python train.py --n_layer=11 --d_model=128 --n_experts=40 --experts_per_token=1 --d_expert=224 --d_shared_expert=0 --activation="swiglu" --moe_layers=[0, 1, 2, 3, 4, 5, 6, 7, 8, 9, 10] --router_score="sigmoid" --normalize_top_k=false --routed_scale=2.0 --balance_loss=0.00158 --balance_bias=true --router_noise=0.1 --scale_expert_input=true --init_std_router=0.00692 --lr_router=0.00137 --vocab_size=8192 --norm="rmsnorm" --norm_eps=1e-05 --tie_embeddings=true --optimizer="soap_variant" --lr=0.00895 --beta1=0.95 --beta2=0.98 --grad_clip=2.0 --batch_tokens=131072 --seq_len=1024 --train_tokens=610100000 --steps=4655 --dataset="wikipedia_en"
Below are experts of layer 6 (counted from 0) of a mixture-of-experts language model. Rows are named router (the router's row for the expert), gate (a neuron's input weights, with its number), up (a neuron's input weights, with its number) and show model dimensions 0-127. Each number is 500 + 50 x the weight over its row's rms, rounded and kept within 0 to 999. Numbers have three digits each.
After each expert's rows: "mostly gets" lists some tokens that are sent to it at least half of the time; "gets" lists some tokens that make up at least twice as much of what it gets as of all text. This comes from a sample of Wikipedia text that the model never trained on. Tokens count by the router's weight.

# expert 22
router:512432435424461481505547486420520596565526457442578456492446526603453445575417509431472530433486451523459497526495453420507537543514469495535483430449475560508444401484445562436460383435481487436490487564558436526596488507510544465518579484427417413606464596566488553574483445499483517471526562501497540498431441465445509571440468468466515494473555492495455533477458522443467417511500
gate2:460515458445547461576505516387522480539488497610526413540450589592537515560535588500503490497565462515485477477524484440452502507423398507486524526514538468450409511481484546522503437455518463545472459496458520464547565466502548543530429530403537583545460461494491553553550639645460512492471483425491548511459569411482474513536559480497467479450524462520362434502502491622503540488525
up2:526414454464402498522528571519549553461451631397483574359463468580478442448457450494489389507481582574400518507512452484515437523483572474429413467401545486513463495568509472553530511565438500468452541470471532524498449424445502539516461474529498467547577457515545542518493447411567515555503494512507493520540558539531559546507418548548500397521393494529525468486542554468486531477507
gate3:545476450433479610505475560529451528495470493438511450504522523482464466440503498462569466447442471574490494588526461447529536455538393490569593503459497513526479543362493478519550476472510502489528505536486504543564530501549425432494573538477467481404511511512480471542503511511445406522496404592521410626500410433456450452487498467622494426554444457438447460574418492422484468435443
up3:488503488463547527547432511539549470562556555532535554403491503532519532583399520454494440553561557618455453534391456565544466568461567470486526560462519568563511404566539490478398507573401617390490510532466422525550481550464473616519517450495472575527511569505489563463553490493502577460481418538462484471453487485467503534454440596489482488478494549455503447501501415509515510487537
gate4:539556511514557472514468458518624562472578513503497484575523490509408437523452413397527531469460545466482440402490570553482642488521458434594471458493481553612522537498442487574520540465486471429458503498496618485456561541536548429473562478478536504493488498507477548564450433419462479564390493496522522514550510533485560518464539445477573418587483555448545492533536518511501593569499
up4:571527509583465475464497462484459479610493469432485513492442537518479456500524534435498512530500549498403438468382529443430567459466455530588547505451605578615497452563490551575476539508498504428482531532478559501469532504442510480478529450564552520406501571451449444537459482364474483463523494558483462520461509460461639376541495504449512481483528513424444528547524510520567591569545
gate5:434469506500392516448586624516536571554561502489466502583531499574507562492460465445543578536405565406507551420573473483444515518604426461474517558436471628537500604531534466465487475564516466458500471478509444463588529506501503461582396456519478535493495555495521505455506564506419491384430425531476464557489546498553397495536457469528527487543483455465455487459560489485478496468468
up5:520482462574593440481465457483519451556440512471549481472397550442478433554487450446458597499503580583554481518509395504532535401478494524510575502502497559519437528471423501479419455508540545496505529538478589568491627483557498507497564557363580451530553483526474490542481467517515503460532489447449480459551444398412487561490485619497536457486454563539536478566473389533519534515546
gate6:605564561517428512431496508434539567539495526517465432396520588521534484496463515528526496449443407566485485530541496505578510551525555464506441494531602500469590467474478484576522560449560466551529457635482519494528447420529422537491435430546485452598478432461427478582488511514511581581592508550539482497507520422555498488526471465432450564502492442483426590504527560473448565458454
up6:518545519477536415388506398470471487615463498503464600443447460449554441579476553537489452504514415555505471538493537428592477515482559467561471458435514545437437448459510501491477484568524516599515486574514485556475467616457572570509447474406410562486525442512472482574554525532553567458544530487581430479607523449461616507532469504542511497494521428529417463483489502519513511537531
mostly gets: " States", " India", " Wales", " Russian", " China", " German"
gets: " United", " States", " New", " South", " Kingdom", " York"

# expert 10
router:480480486450458445416508497520505534573536472461549465504499511471509452506446425504438442431496490470520409496467463457503576492520542615569408414458516557456489434565443528446563414511455484511423447557540448452585519520558542470449523474471434497526555584630506576559563420471455528493487468515556527404511462428443438563491496465472501401480599557467435563559512505470532432506437
gate2:472599519436550523464509514453539463481512453456496506457616475474460537491430465532550444529512464396543531517432481439517467546430557449507484468549446542611490505469476488515485511524519464464527460528544508500461539569421475336458517528527560455516560530515635489576543472561419500525561528470434570442525583460538503540525464566547439474529515558598426486366538454426550497528529
up2:480541501547558489537552424439424479546483431444559570513511496411482500521482466460644422502527476519522595475501442501471507454488487438538523450438489554455517515487497509487498461531518568496452518420521524498525494553480567530486464666380480496530560516495434466482505513451493508436503363484596397394446497477579490503471565497465573613469436537439428455519459502518539519444530
gate3:522461437527518496493415433497504538510513508551497419548462523479517506529478472494521366513553476484578519527455522488528506503414450495617464525500517495510480483471557512587389554471572489471466521417451494463545550400530389515460460490480559520552475471452454721500438585456556496542428505491449439498507530498591436472579490479534472543491552508509492500626520568486512481484424
up3:552510456488534487463585534535599402527525584531578479502487454513473547482474483542441547508435507530545471583543502524504408401609547489456520459485560501546509569466379493522490409472499514451521451495576512511541510548498493516573401575499582492466421532486518476453563438471368581499503558440504418568535454453412377536467444527502563493461517481454487475507502554528557554528550
gate4:620510536638601548518488513420443475532524481593533408533449555511518523520611470488502456468516534609529552523505502503562493445460505574528468588550455475478526414543507482485435482528475519518536439469585514444532518609512477351510475539406506539472609481521540552474528492504446524487452469548550593544501578480496565483502564542474461537498494565461493488555482519586549437513443
up4:565449427428414576499494497472463509464489446592489633452500478497580522469382583424463497539502499562535499499488493503469456533532437611474545527528512520463514500495531351517542518537497463492617505499512538480453459540558433496496467424540489521481492422572511495448551466543515496488628458490520507523452410496528455570374535471460523494530507397424511440467474480545512424414482
gate5:481544526422493495534487474465515452591473426519584565492427479469518495440487514579445542488375460472474526480460456482449542484444506468528550424490511525432533491552509588492475462417392534474469563488471530600508455507468455473506483465493594570545474479495495522557548442457498536516530522518534538374552432510423529576573494447679489564500524494506509506417577394476543559423479
up5:491499565497573548507591528506491568405504624443495486584534443535454571538525448448534428438567483538553559591538539465476424502415540540462497524520539435410524562492550514460490507480568489533552451556531463450528517510592523551505479557524519432475489453553542535462492394479466476535453434503573493578397458465533428504473411554393466521483543497455476475633471562477464449498474
gate6:527547417450442437464482380522620561529505482489490556525421512468572434481573481506498569489510535567479504464488473501483549438475531515511412492489475458579550506587499451513498508589483521534457543521441529509519512510572528474460547553566522593564476406541469511540558534436549521530510533459576559488648515466501572572493489630485422466496499407452486490529465535548417375520521
up6:595417415481474509539534416519581511525429476542431543509475573440583455453479497460528482582422530509497471485484518476534529502441455451434544409399447481541447592521444481489520493492492531463427554519514501489519433358440522457450463422570522604558450455512517463615469516544501527432456464566524526424506556547516520534459450537488466465548472445497456541529459526555401460609496
mostly gets: " man", " art", " music", " modern", " human", " popular"
gets: "ic", "al", "ical", "ary", "ing", "ist"

# expert 8
router:465437513494535507496535402454465595547539467494544459450427527495422327539409431498482485467389523458372492504460540361473544500467517537541471468541421536475503425506406522446503428508559421472474473532589412506512589533531485499462502551497465490536520543519536543599579477488521500442536492520462556470434451453486507559458440440474482490485514449491457458524448483529547462450419
gate1:530516551587580508472402489460478576503448550544627411563467486436528499519602411502459500498510515471472472476521516448533497480441539493531449421558543473409542530421531573463458593459538542571516498543641521509562514518544483525579453624406538472545447431565533535540531527472483521490494445465461513439542521468461545553452588403441559482425534547536522456473535511477511519510493
up1:353416540446436421453450454456508523514499402426433582433486513523469529493393465478519427478475458539518441520567523514474468556515507462426390463448544518488536462529520445456482436591488486542362544468465439482440490523544530501441554450498448504497512513543452454458486449457493526517468490589477557436444521555491538489447476563600487471489497477531576483475609574519516564391481
gate2:492470484488525539420490487521501446546497375490523627384516521515458481421521425476471369489490557442458502494392547424470472577540463499540504398470485516461587530590585506498452494525604507564532528432483496472506495550471549561449572488477472481461523486524481581474562474491441513372494428484403533503471486530491566429507461546388509535527557581447520493452477463455544498499480
up2:500487474528496488522474553512548502462439461502464615401518404483558506459506638478461482482606505506511481495474475465509532486508551431535557463437504513515474369488490517567460555519519334423506413469581523400521453574577537539437507476509543600406555538449464555460486475529512484464478472493504528559470502522448446504561506541516471493572480579451444540423467417434480497484587
gate3:468530584540602567451465478488501568489476574446578472439508450514486495405463483484536529513473466559464465406492388489419488525526425533534478521545567475518587541573503455486461536482462482466442474462457448458534498576534519496472501444470565454506608555539477462429535449522450527378528455593606507476456516502532413531599623583515566534458496463559513514535531438542458497587512
up3:412476501531556386435430533498567557516450474531473489474452444477493439454421486524560558486507542567590501538520463473477416514569462498456542456511476485536501531596491396441533557502473452490460605512482535598518524526540449530498377615511423488550456516438500625521527445509504466387516520466494504530467523464451512536533513516520593447512496511623525593559469479418511568483477
gate4:523528490486516499494462519413480418579574474454519539553559479547524517517620500566594505480554404560502444472474524460499420448397380479554471488631473469496594485539554488504530506500522570547509538435499496504569503433500571572448467536387552481587523540532529438568509483548557509541470463443460512511481387545466493592416473411519496584526471533568476487471461442500532483488523
up4:516499467465464410491498470574550570480410437478464508561400456503567575556516542488379500551482412455522530484452512515586517424571600508433450475493470461527457438444472453531520521500495415425465560462538440547481443568518554467484564411506567481394498520587498533473557517492498549478599506533449433403480525510528555550555471554442502473426489533533577489507597445565530557480498
gate5:572592464571507522552456459417500543492514391482513493523469468451438545535515462522583558511488474426525504554527396438570451564520527569529436493511530600484626485366548503498495558538477469548433463459410518537521412422487418531484490477510502511538545539509648455503582552442509496481509520556463501553492479496545545484550529476461458541524531388478393503492439514454558495447501
up5:499378448408489490479468505509541532476484570540461534475464474429649480464507508477465426528437548504463427530470551538478481469484461534480456475539430433485476469614479487486442423457466590466537509483563529448449569556549677506527493530470502501449477471474508527528511381554540570496590445432547433485580576476413489493480459438600478509476421497507577497528480513502554527545502
mostly gets: ":", "):", " Coordinates", ".:", " www", " :"
gets: ":", "-", ";", "):", "=", " –"

# expert 12
router:464469485431523469466501494504487544546521526418544370465477498527508445527436482532479481466499496493393495477512441478453542576439550511509430442523457533553521407509467565423570367523517481450469500506552512473595618535506477392495562515446461488566500537530517546537597501452524537474483428521477491457513496454516413562438523516390520394420570524521448509440449446486498363443504
gate0:516538530419427531402502528634562443482504532431563506510494470578578395499494524519420495433459463618511480509525487496479512454538478525428452523459397552480483443567480490508498512427473460537520575532474522408503505489394564479541493558466523568451483475497420614482490545500502427509530429556478449476470517478425611551506471429450515435430501536524402424430475530470423520489501
up0:506365471541400546472562509535551456502473454517508481608544535540547426463480540510494434439408414533424645480481435484544508516567540487498523562522573514504511479549499496471490479478510500585417482460515458461463545445503541507500483485556424434458476488550528381541558535594516513466502524471595455471458522543430456495563455511486581464523601506449489584531567456468483490627451
gate1:519482511447519451500460434466457527455477446492518484408446466525559456473531488474576469533611464544477523546624451492502481435459527516452497525441471440460450473533533536394522433513491462444522577519519459514513450498529504514392456528600498451401499572476538434428507574546534619600559424581469462516453558456482521436446409551412517562513508494532487455407450477582559501438520
up1:485530485484482406529483366403509531492563532513457411446478396530483536437497517481497459501600491479417511499507522551499489578462572528485534508447478542490484463491571542515515385419512458547523533545491484569511517420487568542449440554528457476472577551497532456472454559567550486549500394448478439557561584463547543492482523668456534547439506436502467597504434538492582453515489
gate2:472431466478520481551434546436619489472529561415452457552556515419473496506536479545532586408520511492543507549537475552502483501507500462604448449550454501562473509562554533488565512542519435488427473524415466577518639520496559553512550492482548416508361497483514486541510365504449597395551547540424577453486519476476471503504555535488469459521521504496530428487467393492426507470511
up2:357446497540491533517522416441416542482439449544444491551515380402540527455411442450551484512532498506518495581477522516574554493427556519436507512437499484497453531415495441512445505421576482499506506445572486463513548378543448449411406492487526502525558464532622540477522582472499450437577441517533477562584549520477491471529452508544453455569539523533511498499508488486607474465548
gate3:496512488425478471375551445541477584442500536483496474408547401465489517564481436530462518493546508580440613503490450496406540580509488542565501428522461529550464439465479501460505398549437473492465517525435473477447517539393613536446485553484421499528513514431450480563432551505550449545491512454524409442494482457502409449471514486470409585512496579540462460426521462415462538552542
up3:531444533469534470510527520594457522429429499539470558465564456506444517455405395556517578509498560432478517529512523484404491530517463483525489478405500459513585552511532559402456497510459504501432545471514498500530494569447504488474537573552473493572494489514665490487519530481506528446593570409538430543433408522346499467502458443579561517484549460536444542580494484538531584544513
gate4:455587507517430518507527545536565471569468425510487542455497505511462419489474525559568536484449556546402503501480483502589559537521547490559520511444507555545497456426563439407552440628438498561525455523481555445537585455479446541420528538448502535388562579472510559465569477416620527588502519474502495465569476542421483496507589481589475429535482481524486466458438436510457566530536
up4:348492565520419579514501559532500478605464541527447495548415426481490532513466570540451511545529460486469475476482553590506540474569361558399502510468440519488475447484517502548552477495390561493509437463520528493471508411432591500464463412532469450472546570570476482480448550494466546531486437480529468553543549506441500467411558522538489542508481516504456614594547513398537459483473
mostly gets: "iang", "ui", "ao", " Chang", " Ye", " Zh"
gets: "i", "an", "u", "o", "in", "y"

# expert 0
router:451534468434488460523455543447540612504486455509576473536520530540499440492491492512504574413450543419465460505520541474421665573448559509487467396522472518550498474456505487474635433515506510441535493488527446426590523489510528469490562489466424444575503551603495580493572360496589468462445419570554515514458478491538508560450589519445537490519532498558472508546518501539547464528510
gate20:546535463461490520561488429563524532485487508424516433456538514549487557556429417408534527504557469651585445444425483502519527479557442496502517494489536489571490494533534556458477503608531556407550419484496536526557391441428489424434553373511532532525505533488500486535513580593486496465428512510534432449503545439541493552478486569552492402442449570528543432443554495436486548493479
up20:533552594468527385472421478471470505593550458522398500505482458550516477451461447480517486455497528403483528448501549591438446513472520479437512486440560485538547482483497501587449552514540525443482511535490566504473441420582533510569508398539507448394519523504544532456549403417403539487521462557558478564469507529522625445433470455447495432484600473520414569454491460458525437551523
gate21:434471488481495526527608431504451544615536596507442562570479564527478497479607504538547518530471501502596536556547497503569463498586561545465467472504454522529538552490572522434573454527511464535438459506560458480479489471490533542521437445500480511529506551592537519441547470553511503476474599477408483421488515554321434507489467525459539451517486495585488443390500576433447539474414
up21:454530455573513462467584513513528574464500519534564538603488492533407559513416516535562605455480576427582539488496544451527422493571541513469472464473458506460477535559488577417615490530525498460402535497517592523424549518452510545484506521538482480484510431513432491485484548446522507406473402411509435465413482524449533490442588508575533511524478381560499555428450434491521469477431
gate22:480523512491493476547575525457464502621495430449431406377492552430526430558501446564595480544509513526493398549520591517535494470492469454497499432536562488558499439462508535536537509514528435471522528580412422499534563598472439518541513509448489525488525565544573497439580546552574565630536426512503583455435503489435475517447446489486535445591546536529456475511499546429556540503469
up22:472603463609391442473554590496534584475560460525552475535501464434416465581448551528403503504484485493489431548475509477482522468539515519403475543486481539472482503598456504524587444540534532408514559457452500546481489494440549468357524564523574456506510476544448428472515580494477517434489461549575525497603492532392604472511447502541452493497545491419496494528469424437548503530504
gate23:490560629510532475586471498516558500492493464498490556440531439611486509467418461511536497360539553472546505419528509531428569464473509470464498462483501537532439550498583511555483498571558506462551512484493478471480484539516541536520521475482488446489465449505506650473479416449505410451473471566521455602411480543578583521475595542410640493549478467489585517529527538541484479535416
up23:490542549488436512462452639455588502432487541569573611434514454559507525477464531498494567517517531455494485439551537523416488466352471428458541457419527465546496545483551466570501498504583527530395497407511619506557511562500533464483423538507483554492509498473502527503538510413517468469446445564439442553535489477509494479459490538392550562574475486502524566508568528582554410530461
gate24:478446430457524415530460539506489514540459506525588491542481421483486587582429448504533504390463364556526555488528571389467442520493519387507471550534502543495474531470481510492486446433490483444492462482452586519514468654419510392459449590510497538475525488439547510489514454482483470500461480487610406507517495516527498589470551456471371514548523498489423475524446459470530449459538
up24:537544511545437502469503608546405474471460438497480503574432504469471453520495474510569439528511483483477432481415534513420493479517562544446529517502468406390568513545512562535486522568552459511484556461567528408449542517651469574567404439493580463455451598528555492518491492561537515496500462539416554511465548504543531463476458482494411435483435551490530449425579556459447451590538
mostly gets: " Born", "Member", ".\"", "\".", "\n\n", " etc"
gets: "\n", ".", "-", ").", ".\"", "\"."

# expert 28
router:484488486447576508478500425450482656551496438461545408442511503559529485494396466520440480425491451550466437502533521477438551537510496591523461518524440583490518488526458576417531460458470459433409446465528475441570577437487456469472554558435393465574502618558517541572639474466530531508473481529460536466501481545461475582501529441433420444483546495487459517549451537486513493476523
gate1:460567445491497509411455528529589496445506510504549582395573487523412498514523474491522530541482453437581438552518398457453483460469510533442458473551448529577527566517580485567472457475465540481494595484520478555456454463491400510491493463423483523625441518507537550463571567521509459523497431589523526460445446467544467502510418612613481416465524439431508383523456467450508492516482
up1:517540541400559538520453558459583538445539450533459519491512494461420442425452466468466535560501461461516465442595556499518497537470438565506400497464515543546583585526481494526487594411479544481519583446604536520453588492466415547582463431525467519470484509524535534547546506460593506472512491538480610486499496566586554456527558570515494529441468526420490397511491539552524477597599
gate2:441510408561432574476514580550468466584512539507526467454651486510547494529444483508432460581645513475537478470488495454458518528534501454555379507485522560661463558520583380485435424540491488489486520556559437573550481539493475455483465484464558541543579509506458487475529487497401486548487577514521513488494482561526434584483518463518533529507539400444540513533520517473466467453471
up2:559574487568509531545454533528512416492634476475516488539435417487463439485514447550422523433501441545552462509521595547447518499490452521538513465506534514466502520474469608531492562470472535528515519530423440414526457462507521479498465371479533516563453414495566526482536485433582468483504505464436467457546428421561527484454526502578531543564509648505586531413515588588571469560530
gate3:463413544463461596439585464522545505555536471555504521431530514462481568501508585554599475549458505474441524444541510499540494500474494507486372437485522489494447468508383472543459499526535511484602525557496490522483509455604498456447457625523469470571588453555573523556491484472472530583474503480477406604575461510479484560504416534536529441490606567463405449560490435502507565464508
up3:502550551451436486526481454500475480424470390473453550514439517516469526580477417527577490423610531457510541463439490491547485557523519508570641560480529564523453471502516577435552477420401475520485530432518499537591440496527513469465508493533627513487528432516528446502520588528472497448459445478480606382540518501447525481426437458471476587465517451432495459439531530515444570542426
gate4:403542411574550573618577518419513541492573549560571526519476525551455562574522521476480502557447496568509572488533531492494552451499528525473527528553459476596373443477438471564457543508492565469558430457526505562415640496418474487444509477512446493501541509574492529538510541448460468622466566482495542515504489546577481511494497468508499564483496491476583461603531572474514517520592
up4:559469528471442537411496576633478406613425468410575526547501465421503507516563509468519496525463544438502499415483536478475387572476491497442547526495454513409534471576534474359514562470512518524537481514400454564515488478536538483487522499443531566507527540479439485534507506427514567454523516546585484475485581484501473426533445416459452472489606491491532531546457562577562489498589
gate5:523632442546473502477473515519409453521553487506546527551433461430437545595567473556419507544579447568520421517507500535545577528463464393522498557518440467487418591502435500474495528424552440539534427470533487516459554472446537454498520547479485466543469404551515541458502407483520441554544477585577608503598487453417506506494552498449524490496524484550532510509548515395489416425525
up5:407532412600518530479472474507425441602534501563495416461367584497497408487438539554480481537516483482558411517422495546386544513526458484461498466416510483527445523571551467429525570484520405445545490422453502392450427554508463517522470490441440540439455493538520483449428568515499478490438570549531572470553468532530593510544464509472480505478487520535580428528554515489510539429501
mostly gets: "\",", "\"", "]", "”", "%)", " vocals"
gets: ")", "\"", " \"", ".", "}", "\","

# expert 25
router:508517511444558503434488500564549510595485468447520459451482535519476497548475450503499505459476474439504416501461564451486575546461435616568478441506478512523492415521404498451508457525497470494430432535567478513568523492559559465477527520470408433516556609604522590584562449387580508437493556573486512471448418446520516540427466443467527434458561556446439483496497554465539453400429
gate2:546565511551498546397510531399521434491383592629562447535483579483625451468494513534498491519540523499526494490470468530467481485592494546493530532465461495595463489477551555522561564536553540423533529496452491427448565489488479582520510561436495504472534539622507495465508517495559530531486502578525502500447514528419480438509503406394489480446453478481519423382625505492567477481483
up2:456589408516489485437459526518436452488540491496444507451508537462598514584518525536540556447484521509527507442427534493538529511393527480520538487557490518524565500486498510554562564480407456530534540522415581470484482417499606480510578462502557420550454444591504532475489441587510598505560460476561461445423554473521480429506388499477586458423417395542439442479526443517560525436478
gate3:525466468453560525501406526492514550509542534505522406449428595446520477439438371545537475539485559596574544390433446405500550440489455527503503466531580441501482495502597442471358482491476448585463430559542529555597516420522515529384522551424542494433505458516460512468547555458536431492548510500507504490547497484495550468454503538513452546507508527438403478460521570511490455522486
up3:500513516495462479485505454447424457480496423523455524532532379561502516460532545429528462494485421459403484601468463469497520535422474526501549495474444531443460534450515500565460563509546451493566509468536508492372487534450440522519451514677500593671490565430484480485494457541540486510508478583469464494437600585531457463572533510506515446543477469535503489490419541445579532570507
gate4:423450529470506438478403496460439523452452506534477490391517398535498551514521508461544526609586478453451524515529601545491559472460533619558486444401385472531360545462510538483477424479418566436546474445453464525473543549475446527523486528449440486478537507471495527427493501475433503551507498489470567508470550524604515446580404495525504474502497560508413404468571527536536516490499
up4:487526480606472554450512471497471485474489637448558508594422548443511476489582446513486449412452473552645540451478439473448474481512439467506449570474547472527486518526421537452426479543560476542458521530599438493514506522551495482413505480477543516535475470447478523528444490479436553463613499485500589446419444549499559451488532494610455521467492347502485420527483528469434514444535
gate5:455447497507526523457472550411462455415505411550489473515467523534560595469383479531453434484552445486445507558464495506502501463506510445564471548515516489456504559420616530537476458435521587524455496480556477534430542475489479564574527450592439462564547467385541455492516525416441537479552437456518458381532480443537522450536483506406482554438481407523489415466515455560549582426546
up5:482560394538503530395423535525481520476535410359542490555510511424508515500596489508483506424559498521438550487533531482539529487540522583420437537606572488565484478529498425412554492518466427557543525548444454493552532509547414428474521509435614497479479471619464485526474510510539503454510489497506466540498532501459613517430412496478469570520566478445524457508405568535441524533445
gate6:454520594422459530461566485506403437440469567492487464514500480518551410564484458463502502546424462477602555471470549510439512482529475484393503506535591538467488445552497524468486544505496541465469504543495431486535495479499575429506418492505414485411527415576551488517547476493476385451557454466477442541432522452411489547462540445483398474529578555526429442550492505545414566561629
up6:490453468567468477520493452399538501515607528463525553506479481465528492462471489539509548528543527493457522457486416526587446540532551420570570513474416495475460534552556511495503508486565484562506560487519567484450536511470441499460500530535527584554528467433533410413399498419481607542436484547519546483496550626521453420571487594507557471491406453484526496414425446427600486496385
mostly gets: " used", " called", " received", " announced", " made", " included"
gets: "ed", "ing", "ated", " used", " known", " released"

# expert 21
router:511450461428461451458500498456478563593520421494614455464479549523476448476529413540485511396465461465490441487456455424500551516471449571499531397455450518561520441490474542482517488471421425463379458509582437469577538516478515513508485523416452480539531602592545629544497511499536582470508459493491501462498425429488398551451539428423498496472598529471432489529483563529456485497443
gate6:478531496489412470500518528501481512518519473555507463508517623486590435540534408516545494523453586480423564530505499541480469436594556556465511424456574456468517492473554431586453514477443461461536547642439468445453539497416533427486522578494492490556486615570470507560559549545510550492442507545490508506520566477458539519545446601433517534501545513529492455556483562505582622529395
up6:410536524527583571481524552486539495386450548531636509500433448460454489496456553522589588564536552454457428569472531488475468468497474451532541518452473541556385492500511526448464452558561540434487465468527426460491540536494513418534476527489520454508442543409457497529527483443467387494504514471535378502468406467579454485458483433512558540546562572445467459482596410504483519432475
gate7:488519479546419536480537419498432482527527471549477380555519444587532475535513533453562563546513461494514454575478497470481482526507545546402558430537535547523536530513466552441583477501477559516419485576470431444541459608453436557452492505490477413399537550499422483449509483520568498514481476502569454477574504491594445602400577489402458493495561457475477542410553584536564490536549
up7:519517474515559507500413485544531428502606482554570608469550462421510548455512503530476446508496498502490512448563457419478462480503463516641456585567474529487544534453463488452479524450530541535560458390531514675541473547560425455408511492499510522538581539522521461540495522521451436460487497450419493465484367463493509476562534503530413510534550440594511419575485508470464461561497
gate8:494491540483543442517587499459543564583442429514530512400611511422499446520498517509491574437435402463530551504403510490454529498509536587455498491549497503622496549457462471592436489511406533377420511516540460515470512544489553501498465476450432528578484539614459509511523472437463527559489457418475521549469368371444494480522509487517518506565533551506487548515550504564556541521465
up8:618363526517536500460512468561448608496514458570562518433548503421542512487500550503479563469509397495476553524405423503534492486519524543462451493580493484623511561441452501531476442436439475474489454515492515568441518461414504545482527386454430585495559523501556427516517480474476430472491488571500525566425405429456381554473531547456479522580496510523417462489476480483530539470487
gate9:460469494468476432504500520448564576485524473474577454530431517471473428499520541568411510447453524556604633505502459489502496399435437447474486530461537531512550499550494474417598434607462450518474421521479448476458533478489487478487495482428513470413549548452547481524562417586467434586487428445439567533534503404484465484488496382485527512542486424536401585566454534513494454487525
up9:501556503551449493358534508543513453507590473498489461509558499485517458565434398479593530533567520426435469564481516463543536542500541555487562495522473391486444522430472462456426591458555614493509547504554569529558529431512564524530466581492503490600461464488435472481408550442458531423498527590529442472586492522578472536502468590525472490455453519478519390488509456432544499495429
gate10:513464511537498615453487379565523484518476508430526501475487511444462528544451480493517555456515442544540462507525546533350474578527581475382520475434586492457471465506459593523481458535556600496560539438517461505490421550458593462493502529436466434508504511523509584502466512513461568490510453498496518482504486444485502407509543333529447558465527481453382514516538476587421425473499
up10:549439558547428474538555432425488464449415480531432544468544523527495405535458583518593527493663557494428443461491509496396489454469480533533528543515510462493500520524492505491506510549447489424506458497501472458507525464508472528417381526492471600489579434575485529462505441503558441481520469499433606447476530568427522632453480469485487586619487463527467532474497527529539509575435
mostly gets: "ment", "ency", "ition", "olution", "eration", "iation"
gets: "ation", "ion", "ment", "ations", "ions", "ition"

# expert 16
router:509535423448521475500552426483526663529518522478509503457533575505489442529420464519421510456532499527528458518519532475530545519446480524538459425549465513552483468534484620421495371470445481423467401521487456471589572548498522475509603547445390460544449597544469521561584486519542533418558460475551523476456461460504529567483481427442429444392475488500463512493505505505528407478445
gate2:408433587438431466476455451472486400500454616452499470441465453483557425519576573513547512480480378523498471521572449538496481478451541464567583560482437502584572493526488500461532452505536434469591438551452469566459465471523459490442517423480533487560415488543431520494491507506523498537647415513564519526479483508532466460453507509421594475527458449459472565483516497573583485487420
up2:421522516587521469493524513484544439538395468491473410485521473455496458523531420463500624507461515478577401482535446502529437534453587548437537512642576511464445484466486528509561366487477526513470526518452511460511464460447390488528548467461469383521495438538560523526515525494547447401544516521538524507460519506472413533515456527509606495603494531574467471384515415489483537492512
gate3:536526468531600553441397553560580499448514524498479535477511507480554471453504516474462438560524485490615424492542537604545533454488543566444422509509579561480491467509438537502460564550486561421418520515580492531563498528489447478471447520399549442411538554511435556412394518491493545429497471491477502548428508492548503598427465418491555483404465558463527590451458527476523524572532
up3:445502462476639462456429520533479447430569543441501583520589435486530554507502475525504464533463540465510495505520481527551506508441492574455429486533597530424468491536394504534464505476492535415395472433506558496532507456382448428474510456415515428438504596541465496341456548524523553449480500515497481498353525526535460510454488455558509533419439535476552540438465524523503529458518
gate4:522525482545452440476579503475529468422391467534576556471464494504464464474470383439470494504427543481521585525490470342545499547511512542583540415501510510608383526534463548484448466476584582492460522478554548473508465434562507443448549546520496489490436473471479517476467548544455518536555420531534524527561490535530605474494431541468524533550474419501495402516555377535557449434483
up4:479444528570536429579509467574519380486448488532499563568560517530500500479554459393541515432520546484484505494445481534445497555473611452524500553530464430417414501606438448535464628442549550470487534439476471483448503393529584530362558460574587439455472505515486506553511496528570545525559424587490478468472555503525501519573508496443484520510520451546524499480501499494477556522406
gate5:517416406502500471542444591448553381501509504506511485490452598457510552554531447529569527485425517504592478528454498538523513600487485452510500488510424584491527534470438481534469532539534526611521415468575472546479487466549432385505493456553496529433476481468448540471396529454366510558494425515489452495455488564485484497449591512487539492552412545598494506462571569485409567511451
up5:512482434530527511526464493503445500614444475371497645495517508409507389545573454552534520515545538556427596466540467539504541406462540545498518432574498442495483581579536453459489481529494448460490472503529503552511484507486531455571503455496453590538365511526372534445527482511501570506524399466567519531504518470577557461514576560543511600485557471502551471511473555469480485548490
gate6:544551548494491511384519618466505480480448494506578506612432500484536375465510442545398471578534555608502505498508482511478466514466531528557532502487411570427544551399439535480485492463461528500522485433495548558489489497411516447557475561469439459479451539513539466466483497513486509547492423460516491437449498441411564611500534474508479484510599485638476553533534522541523522629524
up6:558513409503451555490438571501558500504496462580537580541608479445477473511536498493480500512511503548467482577468496463554550583539537485632520539550499584468493558437528453438522501506418495544498493464453508567463503456554470476480412471581395456551534570507429482538504483505491365488545429462465464424446517413402502523490488446546502519400502434579506521587593456473580535551533
mostly gets: " ===", "|---|---|---|---|---|---|", " ====", " ==", "==", "|---|---|---|"
gets: "\n", "==", "===", " ==", " ===", "===="